config = dict(
    init_std_router=0.0158,
    attn_scale=0.125,
    parallel_block=False,
    doc_mask=True,
)
Below are experts of layer 4 (counted from 0) of a mixture-of-experts language model. Rows are named gate (a neuron's input weights, with its number), up (a neuron's input weights, with its number), down (a neuron's output weights, with its number) and show model dimensions 0-255. Each number is 50 + 15 x the weight over its row's rms, rounded and kept within 0 to 99.
Before each expert's rows: "raises" lists some tokens whose logits its average output raises strongly, later layers aside; "gets" lists some tokens that make up at least twice as much of what it gets as of all text. This comes from a sample of Wikipedia text that the model never trained on. Tokens count by the router's weight.

# expert 8
raises: " ", "/A", "/a", "oun"
gets: " May", " October", " U", " July", " June", " November"
gate1:31 52 64 55 36 65 62 64 14 57 43 24 24 51 66 64 64 56 36 65 54 58 37 66 42 57 68 60 59 59 38 39 57 53 40 49 36 51 71 15 37 32 41 28 52 44 05 37 64 32 52 57 61 31 57 51 43 61 33 53 41 33 93 48 34 60 42 76 86 54 44 60 53 49 52 47 80 52 57 56 37 77 46 47 49 64 42 51 76 42 59 54 23 60 34 57 61 41 43 58 38 29 41 31 59 39 62 46 39 76 48 51 34 43 48 44 37 56 61 42 52 33 36 69 35 56 62 23 38 74 62 63 26 65 61 25 79 65 64 49 42 36 28 59 07 52 64 68 31 60 82 45 71 61 26 65 74 85 42 55 44 68 65 46 55 42 28 43 51 32 52 69 64 25 53 22 39 51 54 45 56 28 71 56 21 61 61 47 56 65 63 82 35 31 68 60 62 61 72 33 52 57 63 52 62 39 48 54 33 41 72 59 49 58 54 60 50 60 62 56 28 59 55 47 54 64 30 34 44 35 54 55 54 36 26 29 40 59 54 31 54 48 48 34 37 31 50 40 55 54 61 79 69 59 24 47
up1:54 64 24 37 68 44 46 41 58 57 45 52 67 62 51 64 36 33 47 50 52 39 50 46 56 61 41 66 17 43 47 59 41 33 58 33 85 42 61 60 53 37 67 70 49 35 42 57 45 92 65 55 42 56 50 34 59 74 54 39 63 50 57 65 44 42 36 20 48 50 49 65 29 41 28 28 48 55 23 41 41 15 44 67 36 51 51 17 50 64 33 44 67 54 44 33 54 70 61 47 46 47 48 53 48 65 71 54 50 62 33 39 56 50 34 62 46 69 55 61 43 68 77 66 42 49 52 48 48 46 56 23 34 48 19 72 42 32 38 50 57 54 51 17 39 71 40 35 72 37 12 64 64 60 60 47 24 59 50 44 54 24 29 31 33 42 50 66 51 26 62 46 43 37 74 55 12 52 73 53 36 41 60 36 89 45 33 58 62 22 47 27 37 44 35 43 55 82 51 40 42 48 53 42 47 39 54 50 84 66 34 47 74 66 55 53 58 64 45 59 45 42 36 65 37 65 49 59 33 29 30 40 68 55 70 44 66 38 36 31 58 73 83 56 40 49 07 66 59 45 37 96 55 58 60 69
down1:61 51 59 42 49 67 89 48 57 61 73 31 40 49 55 36 63 78 42 44 56 26 44 55 57 57 52 63 64 62 29 66 34 53 51 33 77 52 55 39 51 61 46 29 36 49 47 74 71 47 33 29 37 57 55 62 62 61 88 62 59 48 31 74 38 40 49 60 27 30 45 50 42 58 54 45 31 39 49 94 48 46 45 65 55 00 48 44 65 59 46 51 55 33 67 22 49 52 26 37 16 69 75 36 47 63 49 62 58 44 54 61 71 64 63 36 77 21 30 59 56 54 53 41 35 50 32 43 31 68 36 49 78 55 48 46 32 23 50 65 56 54 65 45 62 37 41 46 55 45 43 45 42 52 46 50 60 44 57 71 29 54 40 58 63 37 20 54 43 65 29 51 23 53 57 68 56 67 51 56 60 51 49 49 71 37 25 61 34 57 45 36 31 49 43 48 35 36 66 51 49 59 51 23 41 24 57 27 07 70 45 42 30 32 50 25 10 44 26 55 71 54 48 36 68 28 29 28 55 56 63 37 70 34 42 64 58 73 88 51 43 61 54 52 67 55 42 63 69 57 45 43 35 72 63 33

# expert 15
raises: "4", "6", "8", "7", "9", "2"
gets: "9", "8", "0", "7", "6", "5"
gate0:52 24 17 57 36 44 40 53 43 43 32 37 58 30 48 73 44 61 75 41 68 61 53 83 43 56 26 47 49 47 55 53 20 77 39 38 23 31 63 65 63 41 85 36 83 49 35 35 45 51 43 46 69 57 67 52 67 66 45 39 73 52 40 60 55 53 42 21 92 41 45 54 57 55 14 80 50 58 68 52 51 43 49 47 58 25 47 59 33 39 78 21 51 34 60 52 44 49 63 39 54 58 51 41 78 41 75 72 44 77 54 49 55 49 42 20 76 43 40 35 36 69 68 34 25 73 66 59 58 45 49 53 75 65 59 65 38 69 25 58 22 46 59 51 53 54 58 48 65 48 45 44 31 29 71 35 38 34 74 48 47 51 65 57 60 49 55 35 49 43 48 53 62 61 41 51 33 22 62 48 44 44 60 65 30 48 53 30 60 41 29 65 42 63 37 30 25 55 21 54 46 53 47 70 25 64 53 18 48 27 50 49 26 45 58 34 68 49 51 91 59 56 44 42 63 53 41 39 61 51 89 62 50 64 38 75 74 49 45 40 37 55 35 47 76 63 50 46 68 54 38 47 49 72 67 47
up0:45 48 60 64 42 29 57 28 43 49 36 43 59 33 66 29 38 56 34 26 55 62 24 64 52 64 20 60 54 42 57 28 57 60 65 38 53 41 81 54 62 32 76 42 52 46 23 26 69 32 39 62 47 35 65 48 67 55 48 37 66 72 41 92 48 41 27 53 57 81 21 68 63 46 32 56 60 76 66 44 59 43 52 41 43 27 74 66 41 49 73 12 65 49 64 46 53 48 33 47 84 51 67 44 48 39 41 63 47 51 51 53 58 56 51 36 79 38 48 29 11 49 52 66 57 76 52 31 42 44 46 44 64 39 46 73 44 42 32 63 39 33 75 61 42 52 61 51 85 60 54 59 38 25 29 50 28 64 42 45 64 55 46 44 32 33 65 57 56 74 62 53 43 28 44 41 39 60 54 44 50 55 49 56 50 75 69 13 53 47 37 58 24 28 46 45 63 76 54 46 36 28 55 64 39 43 52 38 59 14 36 74 17 43 60 36 64 58 55 52 55 54 42 59 76 46 41 25 53 76 60 59 62 69 19 71 71 65 47 50 56 24 44 44 69 45 69 32 38 31 56 51 44 72 45 51
down0:59 59 62 65 73 56 62 53 59 70 48 58 42 71 56 52 66 48 63 55 63 52 38 18 54 20 34 70 64 55 63 54 72 53 41 59 48 37 33 29 21 42 24 64 64 53 56 68 74 67 56 40 61 22 36 64 66 46 50 59 40 66 65 39 62 44 71 41 63 32 70 34 78 51 44 23 70 55 30 49 70 50 97 57 62 74 37 49 72 58 50 76 55 49 68 47 20 22 51 35 54 57 34 43 29 46 73 20 63 42 51 40 30 47 33 42 53 73 57 32 43 61 63 53 57 43 56 59 47 73 40 47 43 42 36 60 32 37 35 34 47 80 50 46 93 25 63 38 64 65 35 52 80 48 48 64 58 56 26 64 54 74 45 51 46 62 47 43 60 44 54 53 49 44 93 35 86 38 39 65 43 49 40 68 60 64 41 47 65 49 62 95 68 56 56 66 40 29 42 84 60 59 54 53 55 50 55 24 54 38 61 58 47 65 60 52 47 30 61 40 61 87 56 68 60 69 51 46 49 51 43 72 48 61 64 35 56 49 70 34 48 91 48 55 54 44 54 34 45 30 39 34 62 58 53 46

# expert 12
raises: " as", " and", " which", " the", " but", " a"
gets: ",", "),", "\",", "',", ".,", "—"
gate1:68 22 72 72 65 57 49 44 44 64 54 48 27 60 44 46 37 47 49 60 56 68 71 60 44 58 07 67 55 58 51 48 51 63 60 41 48 58 49 52 65 43 58 92 28 74 48 50 34 49 66 50 81 66 45 63 63 53 77 29 73 36 56 58 49 37 49 61 23 26 33 66 69 05 59 61 65 57 41 37 73 44 59 40 25 28 47 46 51 27 39 28 27 60 30 44 53 51 53 33 67 43 34 45 73 35 47 61 64 73 49 58 58 53 21 52 85 36 54 61 27 42 34 55 64 63 40 54 52 39 40 64 35 93 34 42 46 53 76 64 57 62 47 50 51 60 50 55 48 29 29 21 30 61 58 76 84 43 70 35 44 42 36 33 31 55 44 48 61 56 35 48 59 44 60 55 55 55 53 76 42 46 49 62 38 67 39 54 52 36 31 53 47 54 59 81 73 53 59 43 57 44 54 24 77 41 55 16 68 51 67 60 66 67 58 48 68 47 74 51 32 54 51 68 41 38 78 64 37 52 49 10 60 65 65 39 51 60 51 46 68 51 43 28 22 55 50 43 65 41 77 43 60 74 45 55
up1:61 41 72 75 77 55 18 39 26 71 71 61 50 49 29 33 35 63 49 58 66 33 38 45 81 41 13 49 59 38 52 52 74 35 59 52 48 32 50 48 66 33 53 59 53 75 40 64 55 38 73 43 52 56 24 28 42 65 69 66 58 49 50 16 40 61 35 48 61 52 59 32 62 56 47 36 51 49 42 31 59 60 49 42 49 72 50 44 61 55 39 62 64 41 72 19 17 33 58 36 19 49 66 79 47 51 78 25 58 57 51 67 55 49 64 60 69 29 41 63 42 38 41 70 51 38 70 53 35 40 63 36 08 41 27 52 47 24 49 40 34 86 33 46 77 60 67 67 34 36 45 70 52 53 69 58 41 55 22 59 31 64 34 63 58 30 40 49 33 34 68 76 31 19 78 58 50 52 40 61 68 62 47 32 30 70 34 52 59 65 31 36 56 58 40 52 53 69 38 63 46 38 58 30 33 52 62 50 60 18 55 29 38 34 39 61 51 40 45 54 64 38 36 53 49 47 34 43 62 70 27 75 42 52 28 56 51 59 43 68 52 37 60 38 48 31 58 45 60 63 49 33 61 54 36 87
down1:60 58 52 74 63 30 46 22 47 67 38 38 51 43 21 39 42 41 44 38 45 61 60 80 48 71 31 47 49 71 55 64 60 41 48 31 38 19 50 72 70 21 67 46 61 30 62 69 50 50 75 14 46 52 16 31 47 47 57 44 62 49 46 28 39 71 32 45 58 48 65 53 19 48 52 39 50 52 68 41 54 60 51 42 53 52 66 19 48 63 44 63 64 15 56 37 27 44 60 44 47 63 65 71 45 71 67 41 52 67 34 63 32 56 51 44 48 60 21 55 38 29 53 69 52 49 70 52 53 25 60 14 33 67 44 47 75 17 33 41 32 75 24 42 58 54 44 53 42 45 29 86 47 52 67 42 43 52 21 50 50 89 32 34 68 31 33 41 42 51 65 46 34 49 62 42 76 49 59 53 53 30 34 54 48 71 39 68 66 61 36 37 89 62 39 43 52 49 42 67 33 51 86 56 49 33 68 51 61 16 61 50 42 40 41 55 48 52 51 56 51 25 56 63 35 40 33 49 63 50 33 43 16 47 51 56 58 60 54 62 54 35 51 34 59 40 62 44 44 49 25 11 68 69 50 51

# expert 26
raises: "ij", "ess", "red", "iet", "ull"
gets: " B", " P", " S", " M", " F", " G"
gate0:61 35 34 62 81 50 49 46 59 53 15 74 61 54 24 41 69 53 66 40 58 34 76 54 28 49 37 54 86 22 54 68 60 46 60 43 68 29 58 43 58 49 30 38 72 53 65 56 49 52 57 69 34 55 65 55 55 65 50 59 45 33 42 41 28 16 36 37 70 64 51 53 40 00 50 81 65 59 53 62 36 71 41 35 51 46 65 56 63 35 57 51 48 73 46 25 47 37 44 77 59 38 33 48 36 47 44 53 48 48 52 27 73 57 51 56 49 54 44 40 46 12 34 52 51 48 45 69 54 43 54 46 42 64 34 39 49 45 46 71 16 55 60 32 34 62 40 57 54 34 47 43 62 48 31 43 39 44 64 82 53 64 48 56 32 55 35 38 87 58 64 30 47 54 59 54 79 68 45 39 45 69 60 64 67 29 75 60 42 45 52 68 53 58 64 65 53 37 44 46 45 55 67 56 69 40 26 37 19 58 47 41 70 72 66 70 63 64 49 69 75 67 02 37 35 70 46 76 68 65 25 50 49 55 45 56 46 37 80 39 73 46 32 11 63 60 49 62 35 54 36 69 54 55 43 44
up0:42 48 57 59 47 60 68 47 40 50 50 46 22 47 51 37 50 52 22 49 42 42 23 82 25 46 50 71 44 56 33 31 56 57 46 38 67 41 56 40 58 24 36 31 47 35 56 36 55 67 64 36 55 40 83 63 33 70 41 52 51 51 25 36 58 36 39 60 37 46 38 78 59 47 57 36 41 55 33 86 31 57 85 70 30 50 57 55 48 55 44 48 48 74 64 54 36 42 63 46 54 48 71 40 63 50 51 52 17 50 41 85 52 59 51 38 38 52 41 90 57 41 45 62 52 65 49 67 16 49 66 50 46 45 63 21 70 44 46 45 37 73 51 54 47 47 34 56 62 60 48 32 68 52 32 29 52 21 49 57 49 83 66 54 70 71 42 48 66 53 34 47 26 07 47 40 37 36 21 52 35 39 37 70 52 69 36 66 74 47 28 53 54 46 62 57 63 49 54 55 50 47 56 66 38 52 69 40 06 45 84 48 19 36 26 54 43 34 70 58 46 69 59 47 48 36 37 51 49 26 47 53 64 42 27 35 51 13 52 86 71 49 48 59 61 29 64 43 59 60 62 86 47 80 57 50
down0:38 55 41 45 26 61 45 48 52 59 46 34 39 55 45 50 13 53 61 62 40 43 37 55 42 51 59 75 41 43 42 59 49 70 82 58 64 48 23 47 12 32 45 54 40 54 66 86 54 58 40 14 77 55 56 49 56 44 32 51 62 47 44 53 70 64 62 43 67 52 41 60 57 76 35 55 61 25 16 21 38 55 37 51 39 57 27 45 62 54 39 31 34 54 42 60 28 58 52 65 63 20 44 54 74 33 79 64 90 37 45 42 60 58 47 59 41 45 50 49 48 42 64 24 68 77 37 58 56 38 46 24 34 42 54 34 53 37 47 64 64 86 78 45 44 58 58 50 49 61 38 70 12 36 52 47 36 33 20 88 52 52 45 51 59 52 59 76 53 61 63 28 36 53 65 32 46 76 34 55 53 41 70 24 62 37 56 65 45 27 50 42 52 34 23 64 44 48 57 81 38 53 49 68 28 52 22 56 50 77 76 65 50 47 47 67 33 56 69 59 58 40 56 46 59 25 71 40 70 33 58 57 60 58 44 42 40 54 40 68 28 46 24 73 54 57 57 75 47 34 44 44 49 24 61 34

# expert 11
raises: ";", ",", ".", " and", ".\n\n", " with"
gets: " season", "6", "5", " years", "4", "8"
gate0:28 70 74 28 54 58 26 62 53 61 30 63 51 57 45 46 56 25 47 27 37 43 53 48 42 40 33 87 46 63 20 56 32 43 38 64 52 50 65 32 55 28 33 36 45 48 49 37 46 15 53 24 46 60 69 53 53 55 80 45 56 35 64 59 78 51 39 51 61 69 57 24 59 75 36 81 60 37 68 20 65 53 48 31 56 35 30 51 57 68 48 59 61 65 52 40 61 19 54 33 35 48 67 43 55 74 61 68 35 21 54 49 43 73 50 45 38 65 34 46 60 35 28 35 10 49 54 43 44 39 26 47 68 43 91 72 52 55 82 41 68 45 31 42 28 71 55 69 41 37 43 70 43 45 71 52 61 30 43 38 43 56 52 43 67 38 61 37 57 29 49 30 72 62 59 55 68 61 78 60 62 47 74 47 53 35 56 67 56 67 82 66 47 63 61 41 52 43 31 28 44 56 23 50 59 61 52 35 63 40 31 66 57 62 57 44 66 47 64 65 37 70 39 27 65 63 36 25 74 33 66 23 51 29 43 40 25 38 64 57 39 60 44 44 56 36 44 51 80 70 66 48 57 38 57 51
up0:56 44 51 42 53 52 46 66 52 43 34 40 60 63 65 65 53 66 67 75 67 22 50 63 40 60 32 43 50 60 39 70 63 29 63 23 38 42 54 44 48 30 36 47 46 57 57 54 77 36 45 42 21 76 68 84 36 52 73 50 44 52 45 71 11 66 44 39 52 68 52 54 71 62 36 71 43 33 19 24 78 65 67 48 65 56 62 62 73 70 37 45 59 32 36 82 38 74 51 61 50 70 60 52 59 37 66 53 49 56 25 24 41 44 71 59 79 59 53 66 64 66 41 61 55 67 44 69 44 64 27 51 54 34 55 84 48 30 77 47 52 70 69 43 43 59 52 38 38 71 41 29 56 43 66 57 44 52 41 57 60 66 17 52 37 57 40 54 54 33 31 50 63 34 48 47 73 67 48 59 62 36 78 43 51 52 45 34 47 51 49 28 57 56 40 54 43 50 44 69 35 54 75 85 56 32 50 26 93 29 43 56 55 32 62 60 60 61 72 46 31 41 56 54 43 37 55 55 37 67 41 29 31 49 69 50 32 31 51 50 69 29 31 52 45 31 76 26 68 37 81 47 65 18 41 48
down0:51 42 53 29 56 50 69 61 23 71 54 67 72 63 56 71 40 34 13 35 65 47 68 32 44 36 57 64 47 37 54 62 65 42 55 23 55 45 40 65 38 43 58 67 35 67 51 48 50 47 48 58 93 42 42 53 46 49 53 58 46 42 50 43 51 50 49 28 35 69 29 46 55 38 41 49 47 51 49 47 38 45 64 39 31 34 56 51 58 64 45 52 51 71 69 38 47 64 78 69 91 29 37 59 57 49 45 16 57 45 52 49 44 39 58 60 70 41 82 13 53 77 68 43 33 35 39 50 61 53 23 66 56 42 65 64 66 36 43 77 55 36 42 32 52 49 61 62 59 10 42 63 41 57 46 79 70 32 86 48 28 18 31 59 48 39 39 51 84 49 56 47 37 39 71 58 55 51 63 45 64 48 35 76 47 59 48 84 49 40 21 96 31 66 50 45 56 61 53 32 50 46 50 46 37 32 42 51 45 57 32 49 56 73 59 62 64 55 37 56 48 65 42 38 45 72 51 34 70 45 71 55 45 58 51 26 28 71 59 72 33 33 41 74 46 31 46 20 24 43 74 41 32 80 41 34

# expert 29
raises: ".\n\n", "down", "acks", " room", "ily", ";\n"
gets: " W", " H", "0", " —", " L", " Total"
gate1:57 58 36 64 76 14 61 52 62 41 21 44 42 67 54 57 47 57 61 29 58 36 33 41 62 59 53 82 46 51 43 70 39 50 28 48 54 36 43 39 54 54 60 48 35 37 17 59 43 49 58 32 61 20 42 49 44 49 58 56 50 44 47 25 58 63 46 53 44 42 57 46 27 33 70 43 61 40 38 10 55 75 51 53 69 82 20 65 31 44 53 30 21 45 53 65 57 66 32 36 34 45 40 85 61 73 40 40 23 43 68 45 61 47 34 24 71 37 40 55 14 57 64 56 28 73 52 87 29 47 70 61 52 36 49 77 52 40 21 54 71 48 37 34 33 45 43 45 39 51 55 81 59 55 74 68 46 56 51 44 24 39 44 48 47 28 52 58 66 62 48 60 41 28 41 46 62 60 99 23 79 45 75 49 48 51 74 49 54 63 43 36 49 35 50 35 40 68 41 46 46 59 16 67 69 45 63 35 39 51 62 47 64 52 32 43 39 62 64 71 39 43 42 53 74 33 73 63 35 40 53 40 40 45 63 32 46 48 76 61 61 47 31 32 39 33 38 50 53 42 29 38 66 33 55 43
up1:55 42 32 45 60 23 64 61 63 36 28 38 37 60 66 63 50 56 48 58 35 55 12 44 76 71 59 37 34 62 37 68 43 54 42 28 32 39 34 58 54 43 53 50 25 47 45 45 61 60 39 58 38 31 33 67 53 53 76 46 35 71 43 17 60 46 48 31 38 38 54 74 48 40 51 49 69 55 33 49 57 43 53 60 76 67 47 33 60 62 61 58 61 47 58 68 64 58 43 04 56 46 45 70 44 50 85 37 57 55 45 57 74 35 31 68 43 67 40 55 39 74 45 42 54 61 52 64 44 34 56 34 27 39 29 38 63 56 32 65 70 61 20 16 66 69 67 43 27 64 57 75 52 34 87 26 51 28 37 63 49 60 37 33 24 49 51 18 21 56 73 55 37 36 57 60 56 81 51 55 64 63 27 51 39 76 70 46 37 45 65 35 61 49 43 53 35 16 28 59 15 40 50 43 51 67 30 51 39 37 34 54 47 52 57 40 47 58 62 56 82 35 80 50 26 35 52 48 42 30 54 69 43 70 55 59 36 64 71 71 53 43 44 38 48 52 41 47 43 25 38 69 28 38 58 73
down1:62 30 61 38 22 71 55 52 65 32 46 69 51 70 52 87 43 47 54 57 54 21 49 32 43 56 48 56 58 49 39 37 44 27 37 23 75 70 51 45 40 76 70 42 37 61 54 64 54 38 35 44 41 29 42 55 57 41 38 51 51 65 27 46 73 17 61 44 25 33 46 61 23 49 58 83 49 62 76 43 73 69 22 54 65 45 55 62 62 58 68 43 54 33 25 41 54 71 55 56 12 59 28 50 58 61 54 48 32 51 42 79 62 36 44 48 25 61 46 35 58 78 39 71 67 43 37 62 45 52 70 35 27 55 47 20 46 38 36 47 70 72 77 72 53 62 49 51 26 62 39 57 57 15 42 38 58 81 40 47 51 34 68 40 56 40 50 42 48 79 56 54 62 52 68 33 59 45 56 42 67 47 76 34 29 60 43 25 50 49 67 29 56 40 40 29 53 46 48 43 52 75 91 24 53 60 58 57 32 61 63 44 66 41 50 65 61 56 53 58 40 52 48 81 58 36 65 51 61 50 51 66 63 46 74 44 24 76 53 79 38 40 31 61 41 83 50 48 22 58 63 68 55 29 51 60